Weights of a small mixture-of-experts language model, trained from scratch on English Wikipedia.
Size: 13 layers, width 448, vocabulary 16384, 129M parameters.
Experts: 48 experts in each of 13 layers, 128 clamped SwiGLU neurons an expert.
Training: a variant of Muon for the experts, 946M tokens, 14438 steps.
Below are experts of layer 5 (counted from 0) of a mixture-of-experts language model. Rows are named router (the router's row for the expert) and show model dimensions 56-111. Each number is 128 + 24 x the weight over its row's rms, rounded and kept within 0 to 255. Numbers have three digits each.
Before each expert's rows: "comes before" lists some tokens at least twice as common just after its tokens as in all text; "gets" lists some tokens that make up at least twice as much of what it gets as of all text. This comes from a sample of Wikipedia text that the model never trained on. Tokens count by the router's weight.

# expert 1
comes before: "the ", "a ", "his ", "200", "201", "199"
gets: "and ", "in ", "with ", "to ", "the ", "of "
router:121129152115124121099160142164103144163146121166130135166166107093109095118136136139129143139118142154105075131118159161157131129133139139140143122148120110132137156103

# expert 31
comes before: "- ", " ", "The ", "201", "200", "\""
gets: "| ", "- ", "\n", ": ", "\n\n", "("
router:097082134151126137153138126115134142125105128157097156133129126137152115123119117079097140113126137122140163152128129161159157090113104130120092152120146095134127138149

# expert 8
comes before: "| ", "\n", "- ", " ", "0 ", "1 "
gets: "\n", "|", "| ", "the ", "\n\n", "\n  "
router:148097098129097115113100147109158158127097158145115128171124149096147111101156155140148091147155146123138130096135121090156147111152118135131121118096148125143147157139

# expert 20
comes before: "| ", "|", "; ", "0 ", "–", "."
gets: "| ", " ", "0 ", "|", "; ", "0"
router:139133104127099121091096168109104132157090137145158098172148097121153099118144153145144144179150160118139112071150092099124153134156130113143132141134121102154167140092

# expert 5
comes before: "the ", "a ", "to ", "in ", "been ", "were "
gets: "to ", "was ", "for ", "and ", "is ", "be "
router:103098160129134125100092118155117142140138155152111078167135096123122199099144145091110101152157170076178091100154086172126115121109134128136145146166110121108155152115

# expert 7
comes before: "the ", "his ", "first ", "s ", "their ", "this "
gets: "of ", "the ", "in ", "-", "for ", "to "
router:112156171151131123146094150122129136132140139122112136116109129086134144113137139147145119146147137109155096111142096140129115152134110118128148154171090165166151118111

# expert 18
comes before: "- ", "The ", "==", " ", "In ", "== "
gets: "\n", "| ", "\n\n", "- ", "(", ": "
router:110107148121100112175095160160138131107098183140134094170083129146165122108131124122135118112149123130128126129127134101136131085115128128122070115134107088143147142187

# expert 33
comes before: "The ", "\n\n", "In ", "He ", "It ", "\""
gets: ". ", ".", "and ", "\n\n", ", ", "). "
router:157166175138087112137099145122097133129146139108104147129153120137144098110105127185116129149136131137136123148118101100145151119119109114126094146131097169122131118095

# expert 36
comes before: "s ", ", ", "'", "\" ", "-", "; "
gets: "'", "-", "en", "e", "a", "in"
router:128166128136153117125087146045138125136103141103111085139112120119114082113103125184152144144150123129125127150136119111139106145173095129147112179147081119112173145099

# expert 23
comes before: "| ", "–", ", ", "|", ".", ","
gets: "2 ", "3 ", "1 ", "2", "4 ", "5 "
router:124176126140141110106119179104119157135112133129145105122098133119136106121087143164125085135160117150161108130120117121129100130154104142127148133149121102136137140111

# expert 40
comes before: "the ", "a ", "|", "to ", "by ", "as "
gets: "on ", "to ", "as ", "by ", "in ", "from "
router:123104164119152121094098129136175139150086147127137112094121110184107170120136144104130121135149177071172112094142095108124156142146150130137127175141117116157170116120

# expert 39
comes before: "\n\n", " ", "The ", "He ", "In ", "It "
gets: "| ", ". ", ".", ") ", "; ", "\n\n"
router:103133159107106093100085136148117143134147168160141122176135113134126107115150127159157146143138132117133091112132109098136116095132162120123071124121125131163118136102

# expert 43
comes before: "0", "9", "6", "3", "4", "5"
gets: "201", "200", "202", "199", "198", "197"
router:130115149115098125116116139132126143155166158173123113160113153140135120108137139129103086118162149158115130142121167154081138108134122140137110103118137136143159130081

# expert 28
comes before: "\n", "- ", "\n\n", " ", "==", "The "
gets: "| ", "\n\n", "\n", "- ", "|", "."
router:102085160131145131099145122115144148123081129154141170162135106122162117113137121140114126140125166165166159150131141099161129119132151125144109161137147082155157129110

# expert 46
comes before: ": ", "- ", "\n", "°", "by", "N "
gets: ": ", "\n", "- ", ")", "°", "N "
router:115079139156174107131169169074124129124139109151132153114129119131146107120147132117126119117157137126154132117122102139116146117154124135136102140118092134146098139134

# expert 17
comes before: "| ", "; ", "–", "|", "0 ", "1 "
gets: " ", "0 ", "0", "1", "2", "–"
router:149135119144135134089083131115124132137120154182090101156136072114130098094138148144124114157160135113115106123149085113100130109172104120128130133111131133158140162087

# expert 16
comes before: "\n\n", "the ", "The ", "was ", "He ", "he "
gets: ", ", ". ", "and ", "that ", "to ", "which "
router:073124165132122145136105103178122141170149162186145152116074087119124165105118144120131165135136152097142101110136099119104127102143094116125111116154139090162152116114

# expert 34
comes before: "the ", "and ", "a ", "to ", "as ", "in "
gets: ", ", "was ", "were ", "that ", "with ", "and "
router:141113156140090109134084113191161124132158127130146112127137134129122122121129135113130127110156137124104096110138122109137145101131106140126164140140100152137161163131

# expert 13
comes before: ", ", ".", "–", ". ", ",", "; "
gets: "1", "6", "3", "2", "4", "7"
router:142142146111142144137105152058136105134117140111132104134083116123077091122119139167163141137137126143151115135110119110161082117166093149140121138137115127150168171119